{
  "hidden_size": 128,
  "d_expert": 240,
  "balance_loss": 0.0165,
  "init_std_router": 0.0265,
  "vocab_size": 3343
}
Below are experts of layer 2 (counted from 0) of a mixture-of-experts language model. Rows are named router (the router's row for the expert), up (a neuron's input weights, with its number), down (a neuron's output weights, with its number) and show model dimensions 0-127. Each number is 128 + 32 x the weight over its row's rms, rounded and kept within 0 to 255. Numbers have three digits each.
Before each expert's rows: "comes after" lists some tokens at least twice as common just before its tokens as in all text. This comes from a sample of Wikipedia text that the model never trained on. Tokens count by the router's weight.

# expert 6
comes after: "0", "9", "2", "1", "8", " the"
router:152127163068104205157102107085133139170089119128118186152107162148144159050082115162095131115109105170174154147126131129130131109162216151195091135136187132109122110132086081131110094137085115122158104094116044142130131143120140169133131145137117134125075139180115194138104123184165139115125145200105143079109190159116123194070114141132145131118150148119140129081070110089153129141115
up29:163133124081077166160107096111139121101140074166129104114111123104131151151100112114158097142041085179150090114125097135096120113203175188165177117171128126151079095068077106109096148117165105139098148068164155128093147132067116143149131118095133131187106173156100170131152144102085087111074107111098184088120147103153104145174149119099157120099192134118166129087084154116149062111127
down29:117134154158119173137111134171114147117086096140096095123127140131117171116163125124107143123118134146053077152158159123118162153103139156203095164170076187122114099136087104072087103142121156121098150169201129061103118066073100064149157109137133175128152142177154136148131074172107185086091113115127158093177154146134075101063155164184081112148142165127119096070123149105105118124119
up30:123128135070098156097114159113136123136090018103162155048206107169157143144080122162113097163085125160124145152149141122135140095142169108198061164096139101085128089133114091161151111114122167086141139081149125150154139098101091156160149125120157114149154169086126184102108100115105116115122178147115171135133158114088139133117168106188186086136125118170084128129080115094148076180087
down30:133130167101134164139162162131147067097115114176097121215098109121225142176165152107161106096112124102124116125092134178114130109161094113068191150176086135169116181063114073137137115137163112105131073143120111081101089146120157140084158128106172170201111134104154124153170110107152121114086126117120117075118103134178126153123175150158156093116125126084085125112105164131177140127203
up31:025121148067072134101163114090190142143133114067113090176167133152117095145110106150158089130093118106105171141164114082083193134107110158104158152101169133166086048142075118132142156094164133129106134126136084090167169116115169129122103119120125091110067082121151081115094138127115054151145112137157134095131131152068111182134048159127120131124168162137095146126114135072129142127138
down31:126126117170126080120141110088138123168110111179130173125137061110146101134147100135119039079109182122151180166129183153156144138120157119097205130116089127120093115214114104105142100064062114210115123137115123150136126143121121194096123187119182146103035111072116112144137142114151126165100095186165159153134146122102176146115160132133109136133151152086122140160139081122102093141124
up32:085114129125159100119128086127150099175181091130126118160120114178078202121106151125139127168139092125110142178089112126134178110127097163181150127152149117079090137171136165131160079111134138146089101094179125071219156161120164123089106096108130109141131119126177114107027104159128078171130154141122116082084157172125124105134084155154188115141159117111153122125126116091185205156179
down32:145189137094162131159116129130142125099094095194100124126129106143130133150076111166102188115116132155094130130058129066117139111078101160131114108127149098154149111114126151145152062101087122092107128111123094134157104148114129104122108118170147098161098250144149077117101144156204079154104082063102155182162113145174142139082171063116109204132156106109122126141085125126124108168168
up33:076092117141123108088120165034131127170150141091130115105091135087176087190130110089147161153114174144091185153137172101140101118125136094194135165142162108149133113127129139112096136123166111148088119096122108077084092141159066150095106173181113082119157133124084154142053162162126047090162123148106174122131199158184144115107116104155126148088095126115114120108098055105096115110113
down33:089087154090182116106132129167059080118127143123148212139135111075104177081198149093182154076143204075117160103148105062127118149125170128139128111167176116195135155137154130112156122103141151166125183090103132111118136119152127128145139151178108135194171100139105127090135138158149153095162077185146133142142126088095119106140077153108141138060154131148133129156107152067106100173133
up34:112207148152124075096166142110181165088111124124125130112095099142085158051129098100087111155134110161149113120111103142152188107168147180097162120117173118120111119144135148143103095088195141189045122078138095067156101149095182110164125123104142087091086116137109120141148106154128213127133148173150147127115134122144149172138223128124133118091129144084149119094158141168138195093117
down34:156144153159110147113136157117135150142156109154096144114135121128084098150144069106124115086119147098083109134169118163121104108096092060077112037109106132137085184028209131109150141102159137132101102167091136121173148118083142126134115116149164156218157134135190150135138109110144128062163135101127150090089103175084128177080141157150152150178101072126100163152118118150186141140110
up35:101105169115066150141120139052127207119120109139112160047072112141105117121032134119110125145140140163160098183119158123134146082133128142168095075123144145130167104197103132164098141150086069138154137047128155107120152136171140171085133106119172088174116103126120153081146116132116140089119144168093125101103158097122094144123140127140132034116148114176122152133088129146095129077187
down35:129157126086099125167180067128125166114134162094095144137072161170154117133087149102135113058164106083181125146100134103155141137170162212112107101099152144164133104072084093152098166192172117118096128065102147089159158128143063097176146164151094132086144145079096159135165168129146137150115185070161106149085159099099106148093089146146092106105137142136170108154140102088112111138178
up36:069182097111148085047182120122158119130157111155088130083127157101131138113102132147122120162119088143130177151093162136137111057142172159156153137106163116140144121107149134063059083133072141069105097122094130147143094146094103136117156123134119151193112161124125117173112133137095088063126138155088135133169144150041105100131064172142072107114113058093104128157144197123112179131117
down36:159093082148105138113129108119156157074190149149072059150163100154146096119105115164116188149160068077094130113142120120109100163139122121161130146070135154098124152108114149122137113126093127091136114108136161141113060167109059084141107136101146074089201118133118115192179102149140147168154112061104168155180122100093128128138148089149073089121144115107162131205103183135133057113119
up37:109138128142131126180111158060200149135108127150078178096130090111140136132077162160109140120115177161153125150096131133142162113153122131114116140182174165115106151077218098100092132102103112128086102168173103072142116115147186153116095105134084104185178123136107142140120153114154148078130148096116037088125135127136151185093184146141127145095158163104130079130074106140039077128122
down37:064175086072135158108123131129073114157103065168095144115094149146156091100112140155091112121189156153086123066079135164123154122112140130121169160099076110091101135177103189159129119167095154147110164176105195104153126161119118116121128119042136127154109114093101170112232126096126118121123096141055149089131173103122142126160128108116133142078121174139091062109125133114125126162089
up38:093122165110170100100121152148099123152118162141074122136088070105165095099079107172091144110135139125117134137143163093163139052123096155136155138136117129106166109132126164108092102066055134107139101119137144142146174066164137082120154130124191102154093136106135088150150166112125085143146149160139107129139158176163129124044144117153179111157154144107033078088071098092137224137130
down38:121120118150134207144151098099126068103149114145090149126107172143087093096170090125136094101142169140110092174106121110115140176115169132107110116208116085098085170143111096143139108157128153074108171087100112125140158146180168127122135084099172135098101084118123163162049112139116076096162124113061057131099080098106137105150107124150152154169162189126180080087127157127076165083143
up39:128115079080143167105102101109182074182135076122158156170102195130144075123108102109131143165096073116150122119152114193085143154149101047169104177108088126084081105168147137148098150138127142151146145104158033131150147109120141171139133160052127141173158112113122134059106141117121119108201138124130143081119186170117141137132183138176132148146135154147141144098137137155150101130194
down39:128140194110142123055118114125098106175127075129150198114083148147159118116102109144167175143120113126175078061093152135138119104098177111074067167182057110174118188155091131193173107136148107134152197156159131134128139121127116139099130190128113177131119088127082131134118081132099119103158125186128106143138159129087127194166103083102167126144177138168173129105109155154135158146148
up40:219095083138146163171098078121093146118204151174081140181121113078145073132093136078157183150123106168161167184155150159180120095195185150105094103134133154124147116155127126119115155093116096124110142127122088131061136119117176120106106129102152136133082140180156096091105116183148103112115140145117099137129145105145124120159102116079061157118211125118093130130128053088162132122129
down40:105147150106115204192162116117080115161071148147172069117158164148122164127114144145171126213137181173162171124210098142144114121101122083154141138123167114046162130139163065157146127049098153115120163118090138108095086142182182124122097126167110088106141110144156136151147113149090119117157121166139117163117105105140160122132135139094213162112133123146130119119187133183114120145090
up41:047130140073116123168087184104125175164175109119167072176183123108098130186161158139159118152123165110104099137118113117196123128117113108123081087145147153104090139177126064132118117144095139129127108116109117086130167077143117120110126108107085122131164129063204148163097121116180137110125126166096181148145218093117141152154101146133166100101187096110161140124052157123172122144087
down41:142107129155137103165110109083162176105100163139188063137136103097088103099156097118120117130127115103118106148112180149127101113092071112186128104158135169108098118114111153183164132092128125109082108136091126103161140141206066090096089134156113104087081167159194144114129115087165135150144154160199150184168093131109102066111061135125181141153095123134085108125173092148164207114116
up42:082159113103098161147197121180125170102085096085113139124039132204101157177100142104142171122074138142150137092113122159139133113105127091174097126128098143116115125130152158130119184150156131105132063140096176190111092115073115063106139142157090120101110175076150104120091201093173138110062155094125127098169135131112100181105107145121167144148101152124102070085123085148114132098108
down42:184103132171157108108129111125100108131131114095172071127109102091171160203108163135120187145146110165102106153142119132167149137120119105132132116163119133174176111054063106123104127139128133115147188145144103110109141091087130094101106186091084153104113149092122147100063104105071168105110092051167083117073177148108151094159161115088140174164165138088140204100163097109144105129177
up43:155142153131157152174133160144141163138099205117120154117077166101159221104112149132142155165124111114138168126170110085098100114123102167143115163113166155145055127159153080116112088154150112089124144141162062074087069069155183190125078159113144135156061108156156133117116103115099127124181143176128109105075142120093126091056109178163126103154099141158138087140108144124136148179147
down43:139100129098086140074139156132149114101223142187146141093083122085116149144094196151165122127102054145058108198128099090162139108137106109141116132145120114135164121132136104111070142091120125109104143164157120061140133113078142125170104118134162164170152102134164085122140098129112169110156093136092116156181077134057121123148113094101124114102149161074077056111074127094096154110183
up44:160148105119075141105147147178159128131118147154125131111089192127079071085061119082125041145079144139124125168146098102095078131115129120138087157165124131135134123119172132137151126127078109143161064119135137124125152096107095170110107159144099084072146114106075176170133095168105150113118173145124194115158170140073130121191215126130126099062160067097106123124098078145176133108139
down44:101132140107123144117121186085082115137135089139134111063126152145158123103088116122142151129152132178140143106161152122148118104127108087247074130140093141163153196147144156125132149179161119105178144120170152199194088192155096116134096122093155197168119133142172101143117137217131150165072104095128153082149132092166114124149111109105148142066200143117125107101115141119156132132099
up45:092138153133144150119112129073118163126162149155116135142140147152122185166159076156085106122135120174127155121138158154041134094094153156088127087064125133167139121164144134171084076164102085136152107113105094156124123111091154150141165177126194134152167109206123164150098135162167116133143125118160095117126193147150139094147154187175158071117140135097082179107129131114133227053129
down45:186169128128195203073163161093098161126099129137146158165119135134125120102105089096111064130133123128077159060094183126118178125139167178132105124137127143100200123170070110163145131093125123138105153159116133147119137191054086140141144141086144105091089127123115145162164082155166161130123163122121155079148106085167090126109168153103194163156138064127134152129119148125125131068191

# expert 3
comes after: "\n", " ", ")\n", " (", "–", " c"
router:119126123131153119135147142143207143103118133133114110089177109072146143142091066122223122119086134126124141102113084129066131105097107122101166209145148146066092108145127181126128118165134166163133157095086158161156108104123059117183064139107110099140124155146107112188108159179103112150077160163112109123149150156081114136123052153125068203150133119084152173123135152137155132166104
up12:138115154120141147191156121096098150123173154127153181162115066151192070172127139086146138103124067117083134145162102085108156085148137124113144152157084185145138102121186168083075138137119145153145156153133142153123147165108140131134097140117073136141151142178103107067088160088179133110172102109110155146149132132074142199092137124154159174130140163159061191128166112186103151179073
down12:141149114071190157038141110131102115196162134127116168116119151083125162127118219133104134126109104153144158135087143126081090145151142079159120077120123154070122149150104129152134065205113163186116161107097159128165141150143103115096108107131132154199059138080180098135113073101132106136105124136138129126151135079150118138107147108099153157189051134098171146120086145107138086136165
up13:170129192201129142114111104129068143109151135125117126097109154130176077144137080145155124113141134142140070105121132125145147094143113140231157114129152120161073168134095122047153125185168156083150114129066173080115087103146115117125117094139107126089073093123114193149058071104138135141136106127125117125155087123152193087110111149088150094114077127137156197141096117167171127105089
down13:171113185163134198129088145120111115122111132192184080130099133147105139133153160166174121158121186097116117116144148151163149183106164144099195109180125106079099159073156095147137120138121111172132153063170115126118132119137136121090137109147109122147102092108084119121065139107078152122157163160158100099075183057133057164187044147136124144165133082155155164120141125151087141151120
up14:141122125068181145108141110162135144139106118111119185106102120093145126138106111160143094152093114115126091183151161077086193155156165120137113145138109094176093103131112111134142113149190153096157118137068084076154124092079159133133105105061147152134108118129188161153080145155148086162115133138128072175122141116091063180084183129158070071125125082098164102096160127093046078148144
down14:159134124211138062174129119106120112153156136090116108095092109091133108111179105107127085116138149153191158099109134114119062100132111169110189054083124141153148108117151106103152129155098081111088109122078093159122160143222158097077134160127102089141135099118164125151175078109084145112122199164188121099116108141155122101117148157111192160100116067141073088165104130156124131115151
up15:119141131172105120115123127110130152153149105162092124074158193133173124154084115129077069104145105088120081083107119113075166089054098147153141158110092161116125183088112108084140097131096126133133134104053087098141139129159117147139097135140121094099096192168146116165138138206132078089111115197178177139184108184131132162091113135129120134134124057079122187091150101146075129127146
down15:133143068160122127128155182121132122117184103115207115112127138125106155120128100112196114154177136086157122115112167072119135109078142127146140169124162160132163182118113127122074127101127143135154128117120154149100099151121178099162110166109165119118041154144121165197118100143061077115108091173195146146092105175122168061145153171162170207139087125110110118160136138137078074096094
up16:146114097146168117136118141134110091092126167127126124083190099096116116199144135110200075141176144061102143077067056115122186154129132157067129160204138180108107095145119124113082118091123142097081144118133155145098129156122188140140115161191166123140124092104152144108076172159125126120178162144101102131127086088130127139103123176134164189158180103092112163125153070132169149127099
down16:109129152079112108110097090100142128162154168112148139113101161096134121117029173136062153144089096129126149125107110140108089155173151129140145169119152133096080098088158206131108176143162154153171125073090097160154162125155093133144152118135139168109155146125085127120210108138067173068114110121084133121123173157072164086214070122153111093101100106159118079146121155137161103097111
up17:200076164117159159085120124118135169119165138156138152106164079125096107122097127158133152160154206148166109071061103127119166140170126126062132099125157118139181114128177123144130078087119135098114126094065059090173118155115124139088103141099165105096103170118135143116148179096118176073168097133180155101097144134090135151102126120152124177118127147142134178165097038065111125102114
down17:168129078201085139195140057123141109139195110142078127138119143132141142157109200095128161119141163058114107152152155111144083113155141161143072142128068147156149061065081104159114176147183164178155146098158159150183103153135117137146132135110128169161147142106115161122137130155141151133159151115078155137174133154143185128111099110105151112167102083184144111106142157206164124097141
up18:136165109120183100156201132078116103092148128142087074111162145183094138114169131119123110095121115140148133086133129218163121186135151108105110109160173098156085108123201137129148177156171163174133173108119112136192137099140126147140105115200121114117099153075112088142191142160155121129127142172104184095123073161183177136154122191115143149113127096073137078133137140121105137190151
down18:134099168123132126153153151129132096124056131114084100147136134080113129118072123068145084182106155086162091170132138165149119118127162165109100083104125086141160138160045156102166102094086115099175131105063077128124103163132088040173153122103129142141151159148144150146077116171140092113134125096145130100102134110149077134205131124149126094150170158080165135203136145159157100152196
up19:165139105115100072105167162083179082127162126132169139087142154090175090110093161072130146111112141090132128125142142158116168108191122113201200141151148087095129094131139169167170088104085194146073173125127087100141127128134100131158132151145122121127095162102097091155110100190182086150111118192094094129113119108119134128166104115107141157161138121090104134149153214098160068190111
down19:057134159105145171120114109087121113167094082136148100145090147155179088089076179175120184055129161084129108114101105101134171117124132125139181115130069154134114117126146132168133143136143159153113173143160037105169177144153122163138177179155110153098170129106116169187110118162152111127176184139084115158090136113135123173109111123125096139153156091112070110096117160141062061152158
up20:138181137177164139145087157149120188067146123130136073173132130157120162128176141146196157130089117168114162105086136169162175124161156126066114095080120140077077084077087122109135131208134166092119128134148116154121125110097187184117164154143090103140172124150113118117104123178091165174127108134168092128094113119135206157156113142139094151169102128101094127155134121145188183071098
down20:100132168136087138160133197121054069161135105134179067130136073134144142092142076085143093161091155157125162126139096079088126091145139153087104131210111123118107108122129104111113114120186075135202107204186114114109152137108071150172146150119154162168132137157098136130150094136157155114104058137165089118119101151108084096106112147128100077173130132179091132142076180145134141134146
up21:082171134153144098137130132183150102120153030146130104094189126093164146168102191087120145091048108121175090063073095140068128141126125131077160114121173213124124112160127164090081134152151115146126105134153145143137134133154096101196102119094122157153138131135166132151125144099110114128092093070027140179146118134089136158132151135152146144165133136080131097132124169088100119112122
down21:212140111173126137128157120098055085164122131088094102175100077095081139118154147167162106148099116151070114131165093121162143091134147137163065159131153115115154122130178143127116147100114190120166144188145142120143095104125100158130092106129105107144137117144178081079116117121187139216108181125138148082111117093126093181173073132095166105114112145160108168151104127076171052131145
up22:103128064199141103100113184173109119202057073132166192127142124113142139170102121085134105123168120141126139143158113144111128117097141103069106133065089122135038098169118096085136162086193173120173125130160148135095141119175098131125106136145127087171081112074065148119113138203112117184118128116137086066136116090123092112100163162111156126119129107102153117103113128106124115100169
down22:158151119168116170126106043168151177099137182121128139139113139150150117134107139154124109151118080108135121121144156169071122083122154100179154104094175152162143082099104150107077125166177189153082112157114155118158132101100118154142136126189140195091131163087105136165091112092160151080150113130150092198125120086156106106171167032124133097126170184133074077113140098147112122072148
up23:196108163165187129157109159085163131146109203131103169145070145054144106128174126158094112170154166084163218095115186121113142125109134158089069135078106117158045124133129160170092147114081159136082110157106146194142140159126150144079100128116130129145097129179144153092143122148077115173120123160095101111118152131098103126144098139106205114077116124140151102117145152102111113109158
down23:070112135098123097123153139143127163096121137124197105148205144140207151163102102091169122105125155129137102124185093145220134125073111123147107156183104163169147170132154055106105107123173154123137067124135127078150136167122143112153098180135165117155147124121129064120084099112195127167123124073122107096150140125090099084087121089133205094154110136092120112123168151108175159099103
up24:114138124127122077111119111062165148187100083180144117116122125140116105123123070161144133143104148146118125131125090207111127153132129153072114168087111176101083102172171153133113136124160176136124081105082102166117088129108136096126175178086087148125086103143115093207128119141140117113062117117136095102100143180090097112121186155122121204098111114155119155166180066098133077090207
down24:189094107132140113069175119119150108208142058155118140125199141138167103120132118157124111141127105120132113130134091139143083062143119130129146129107153156092088127153147076167175129164137067157063135077176093133147044140118151137127102105111127086099136105114118074164164132154099023144131117106161073142105147134129135138172097165119092121119178118116096115123171140208119080157127
up25:127118097085143147194103112141203148185174160123126150136136152085101129153125109185205177151113100093131166088114174149049173175089122092093138110173145144064173072165138161161147128127152111158127131091134103187119073149103127106140079117091149171146052147064166177126124163154138156142145092139129132124122084109125157120117158098163138146126105129106107097123184101123178126145105
down25:111113145117098138095200157102109161104109103120108127175116150116201132141136123065113146078126155096124094193136104033120136127163087160101095122094124077104115149081096085116166186139143188111123115103115118204092093119125121134077101100202117061095151132110090174142162122116146083166132144091147119145133184127134132088102121102148092077127136110202112119133121118155072147156165
up26:119126110126117108129115090104143131073194162176159124092108118157183169154104110084173117108167099137100124111176116106190151147165141121120186133119153125072130147170149064148060107139086136231156117128120087160112139132166125102118134121102152145140112129137153145140128102154126083131117112119120055098166085176086101112121099171193080160139111185142104180138142157176190145071095
down26:120090114127067176079135152116066166157146115135139147164132158159139090145122140132110098089178124149115147086158126141143091143163143103113143105187078074159119125113172145123149155121151171116097116127102140141114106154107108178135119106162145131092174177149145059163161136095190181089089159041085142147116096125170106205129124112115102119043118132069077156163103159132121125191084
up27:086150161135110160133164122138131139166169142167148112123170099063111110155129135167127089141141156137091102102145149127118149097074122115157191110168135109176134109157122128184148129145057114086079108144093131176076118084078068166133068143165159109153076209156109134130177103155155156121134041167137063136112177107126127153064135133113133157148136121119079143112079132118056148156099
down27:151190140145076105122134042120107118174117079181129114134122115142087198113128126113134164122156109144092185162096142143141123175111118147150151220110119144121100083095191139121094189130169189066146155112162160161191064112173138127109110174113179086141133174149172121106119146114102136155167166101130130159142183082148153155131121083107141108119112107118138164131187076112148139107112
up28:139108098095138108122150141092115121087135110132072161131158135154122147189137091122129158085150211081047136104077110182211090169090141119089110090153164057118125099121156138164162094107129119134144115155127139068123101135154134159140089177203107157098136130134116106149109140178135117141119063133195135111146145142095087112117088154193178173136095093151129093135193108103159125106125
down28:141168111157157087136125151078142113121111144130121157090113085111167174149189166130132072156168169120147135102116138185160156119141138114105148123089072114125116169100077170147128126186231125124064143064075164149166194131077092122154087096094070146158129153135100089160088151132107164090108107165137148165136150119131143139107093117167129105099091171143126202078117103082136144104128

# expert 5
comes after: " |", " the", ",", " of", "-", ":"
router:194103177133131108154107152132117151110111133132096154157061136109136173107150146127128129136098040092137156145107140203138084097143106092169096130120143135140092138109108118105103130167111115155118092069069094163091099147109157141117093075126156114127116134052110088120147145133092186133115143148077117086161166185085126149114127220108141106064097088171175122114124049082112140124084
up12:154142112160097092118143140065064129137135117189144138165146145087104184210165127076149087135104042080138079129131173165081109115144143124151134121103198185102134127107148108125084115169135129142057135123178107122117101137099164128120153089114123105166154154131077099086143108147106200097087164108103149124106127153112046187135118139099096142123161107169103149088109081101116159144138
down12:137156122148176169111108069133095140108124177172078117151147135112097123067113170132140150172156129141105146109020124169113120110173104113121153051144112168198087081075104119126153134128122209195060158128125080159145123143094105104145140136187133160101157133124138136103165160148104139121123150153131124104189102144131120153154110144126133170147137182113059108094142125112093070084162
up13:149121101139166098105133164118137174128115179103103169155099137172141141170077107161164098141115155145191084108100174108138137148121155141189155129153111076108155180158141146082104120124081132179173135125116091119144147149135119127140137129134111100154189104079081185135114131104101189172136095109018136195101122150170079057128153158108109125110116099088126129068140081136106108179080
down13:118123145147114136180087154124072060138129147152148160086151128119117103094122142158139146095153181162178065132167135112081170130075116119172115078115071157101081131109163095124172159064125127168101123185133133102186159160153137122104140173149125123186107173144122086133139125216097141116173130179107154148156106138137138111167163168146162138081157143104116073059150079121077149115172
up14:174097161108107114120136114183117080143101071154061181124156137130118145145182141141115124120111130141065100126112144153142179061122134143160095123084141086074145185106154140112151088145136041099105127150114073132142091110185170108096074106149146120201151134109147119159132125181083098114101085143132133207112122103131141142123098132115107107079172054193092165105094129137121093142094
down14:128119130173120108108065105147118124088124153086096121115140051126095098137122156125084183130162057125122167150126171109116137193120064098099091119157145085082158164157110161162102117113150144120133135142122146108095153167152166129128124047188202101109101125131133162149146092141126143113183102173160083215092121137133137146199158151151160132105139110080074128085160115083141114071111
up15:146119173137098108104080158129140070158136110061083063101140142155165107065129109121209148117112145146140081107080187170137126151127104133151127096143104130066171129124092160107128143139099111174101131148130096150136144128124147086107092140145124172045184151118157160104077150101109184181088138130077122081158111132099151138117121138154151095143135064078140207122170103109124095185091
down15:100171122115096151108167126054069102117134116195165116144080129114161136124110141089130177130098164082112060176169159077167136082107123146190141084133142121159132124109166142076074179131123142184161077091148118145155109088139158115145092125140143106155133125113123137061168141162142120123136065149161104086092069107164091068073118129069140132134099136197128127096085114138085115138141
up16:144145139181143111150127123133190125100137108153148133116120058169183146136157139054172128148105097191113136055102126103179146112175082132112167103103146106098107125107164160136092117177149082164070125097139107062162134160131067168093174164106097131134115137106155097142176151190108085134137132116100127143114107168113091106099056122103151151145124166177112134059083066097142132140163
down16:117102122133150085111110123187124108140162165122152131158138104090128131107125167130119078124115213164057156111155063146147092116144122131123156080112139126167115097160079171129127070184186146156108111091179166137125142139155108093129147141106095150181087132116124082216094118182147146159186075076114112110177130108116168161132129138093106196107081090091155142060119166133125107105100
up17:112129177135133169171162117064051166148130124134110136102174141085135160120160115111098091141153141137147149112136158222113109147132142063136102127056111136107069134158151192174178155144095106106198155159143204148133179105076123135147135138091142104101121048099153126140144116139108068124168168096145121082139118168126084151169114178109129116145070143131084118122082114117157119101130
down17:083139093133136082112084123075160081089127107108170168202130119103178134088166177151131177134145099134098053138121137114114150168176141143062164176173103086134116153152063131141110137130128094109116159091156143112120084139106143129099168118094133104148122103126117167077103107125136085029207114181172168130074124128133088116115140148117094096107108121123114070109114139093089102080159
up18:135161122169080154189130121194142118122159123114145131180169153121104149123145082116136106161135083082116139118182131157071114110119106156107060099125078140133044109096137118121142130109102212149182129096125185191093149071175106083135100043138094111142071137117133139111125113103087169116091082111119139107096067112136122144106140139098130146104054139163173119146079101135157160132121
down18:129141133151130138199116149137117180113133159108134074117181153107133111116092124173155149204129146100096106144166133147149120102149174078106145085130166076107140232147083126132142163113123100166166137132076097127123075154169104178145155110115194182182111106049125187145146118155065182116177130138117104123131136164148120126151108103163091170166139103125143112085167164185135156144129
up19:161110125102130127109155042070100137170150153208095178091152073135188112095131133118107154154160107096151096114119146120093166088150165117095098139073141108128124129162083150143136066095129070123119151081155124142086169124102065153181097176076170160171122127148148114139128096104099135129109120131108127094133123155105120159101140174081148140130156147098166132069120048073152084171172
down19:124132208209120154172112165149076173124122128130164096136142175139079157158120145095135154170098101110078127127105110123128143145137128123167143100183121158117170122134140132090050155128117089117163138090155114104108163103152131130124145123194169071114161105162129187128130088166122106122145147139113124103146154100145164087128118170120140179128093114234088118090121194197122112117215
up20:138130142103072159142105131170079119085118084105136130162129169179148196194148127144140137128135078070129059127168105125109113117134149129134120103116111077106121130136154171204090141152128146085191175060061120118141116133117102172109135113156134121108129090127052115149079131081131101125168153090051131156149079141111114105152154183169143138116139135185150131088162131120120210088116
down20:166109101115158115129096152131102097054130087180073126156123089141077137111150096079092144152134134123112075146116128143142163069094118124149106128122114187166125162111088140118159121099129122156158146095130137201116198143120126118142111113125153144110117086188225151101117140095107118109090125126122170117095061158081112134136158239162147109159074096181175154139153087142169115096151
up21:159134098119148145150086135071103138160165147149187098184128154115131115122096140106105174183118082209110145171096098152078097084109126077102135142169124088112155157120070160160105132114184116123102151163128125108111087132093127109099156168114156101115093127146133112125092134133173145166140097189100095071096136148112091095177121107161146212088074127143146086133147041131131060168101
down21:167142095147185124101183144145111130096159102221146122141117165194084126111154118083139064122125144140138095176176161098135118088172105173077148083175103101162121099129151102118158130124128120112185127095109173125105091172154178143130118190162139116134089115167184140099127124075125080107137189143088160152075140173130116098159124156105155170125149149189131122058112154177148137095098
up22:118106119086108062150061135129122148138129142138114156096110120148112156143158138149173149070126103088135128096098162184113139137171176102157113117098190134123100117145168141154127061060168118139130108207103120148131149161116150092153117151062148096144114129092139158116160128127128087119095143128035120078110132185176099113037156177115107138044081134128117066118124119133086169122134
down22:153107137066085110107132164115139113168135124115079112111154123209097126123131175155116107088146164135133156108151103156100127125174172119158176068088195064103132121104135146102177161078097133135114067130094104126171126148119134123159120157184138138175157154146095155129151177065119225115088138116144154148064117101120134116175103145152026155146152113098142130172110079143139127091130
up23:129192147084125093092145136179142144135196162142130162145167124101089129141099154103142118148110090116147133117077178144107082163102129059150175115072100175119105095199152170097076128083166105150127121115187158168170141137063166101143092103085139128102094101071070143159176165181160088127115145160092130158159167134135176144145163143162072145078141111109104148112143112095110134105096
down23:046162112112162072148134231141112098114099121126116181168189074146102093078137121109083073134138150079129161168158177102134108138124186162134129154174054144168142146148163127187191140104146158150107125110144095122117168084147093118118133158132132096125143119120143161101149140152073144050107123109139115126147119181117103143136098160110118149079099153156175149090142078129105089089150
up24:150116119141140076151134046078118108113135132215107153188135141122104126147149120143171126129084185120123127084122086160121143088110029137141092094148134081147098181135126126142103067156073128090159113116130133145095127132137160097150122099159142132133101112171109111113112209146136116105096125106134128105135138149209176073114086107134189175129132156168191122120048129133067149138146
down24:111138100120126129139080162146154114147050152180142106170144171150114112126128183159110146148083163081141123120144155133122138133155148096155189150149145091149175087197162095106167147132111183124155103090141108140155098140155144132157181129142105121173173184130055100144083114143174091174158092089092136139148142102130107140127192112112115154160105043123108081101111163143083054165191
up25:133092059141119131151185191128187149141102119085151125160139193124121093162106110179119125158110126124168149081063134133160142131127080161184192114132172180109074166142137170123133104181047131105151162111170114131110122144071109154132136108170147141182074114175172115081100138127111121093098130157079158152111140135078100148137077108162064090123136133163112086139150109093161096124149
down25:086192160102157183132127165110092155177137113181163154130077119200110129160159096123151086159110073160168128067185147168148130130139161122080124180083130172120128175120112147141181185064138091145135094168111111142138140140095110158116164093139144139213143098183173161069152116156109135124182143095124115134174134165134055133124121146115103115096157137130109118146117184094143109088121
up26:087135072085136146100093099124146107096068140089129098149121115171139160131133127151116137133172151146131195145099179124122130119121107107191115205122125079140074194116132149127171131160146136111106116074092131141161078225148244152120142156153141092104162123145108133154100110099143124174099081180135125112111100143086130104115136107081104102155126146053118089142146085071088132137119
down26:179122157102118181202141114141133189104142170132188125133172105075089164124158113127169222123130169184161124161087121073145116139178142122110124128102142084175132101096149176172141081087164126163103130122100108133096138045063102172168128144129108192129093158172127143189120141116122138145105154143145122108141136170102196104136126109117148154073168127092122115114141153102113099138178
up27:154101106161190100145183138180092147146172146110066142119133151112186080127175153060141043150139134094099076156068123166106118100154085102165124140145077100094103152105185139072129167160118106127115153079152126126197094130118099153173160127161153137161142108104103080163143153160074092096133153122104173168143182170102124163119142100143114117168177101110148135105140103109149184134122
down27:091217144126171109080149148134110081128111144163093115098156103161172139153180131109114086136082128108160103147150096179145132108196133156136169147055080177062131117058115126122142182122122157125141116123087121073141087163128096174103142092161199143072125172221109142111151117136122133081162175105138126151075128110124159095159124135137187157146190107131140127142154108144135137120114
up28:123192093172116099133151137139084177189120104191149056110171163152100110099097138098141174130120126127103135162105203135104122152142088097099141104111130119123127107165157127096097075108128074110130082068124134132098164187085149200184163074124125105159102118113102131133043097118132095175117098156132087139119122121145125109132092163130128162098104150116099130052184097083133149179161
down28:187082133072137173061147124111169145108156137090141169130139149111181141105116098190111096119144165119151111114146138181106160067070134148133089198092174140165119146154083133157125142115091134148076166159102176172116107132094097167133100182088081147074093120133133117131147148082108126115091187138130120134108124114150140149167121105175165094176144148113133143195120057040130121120096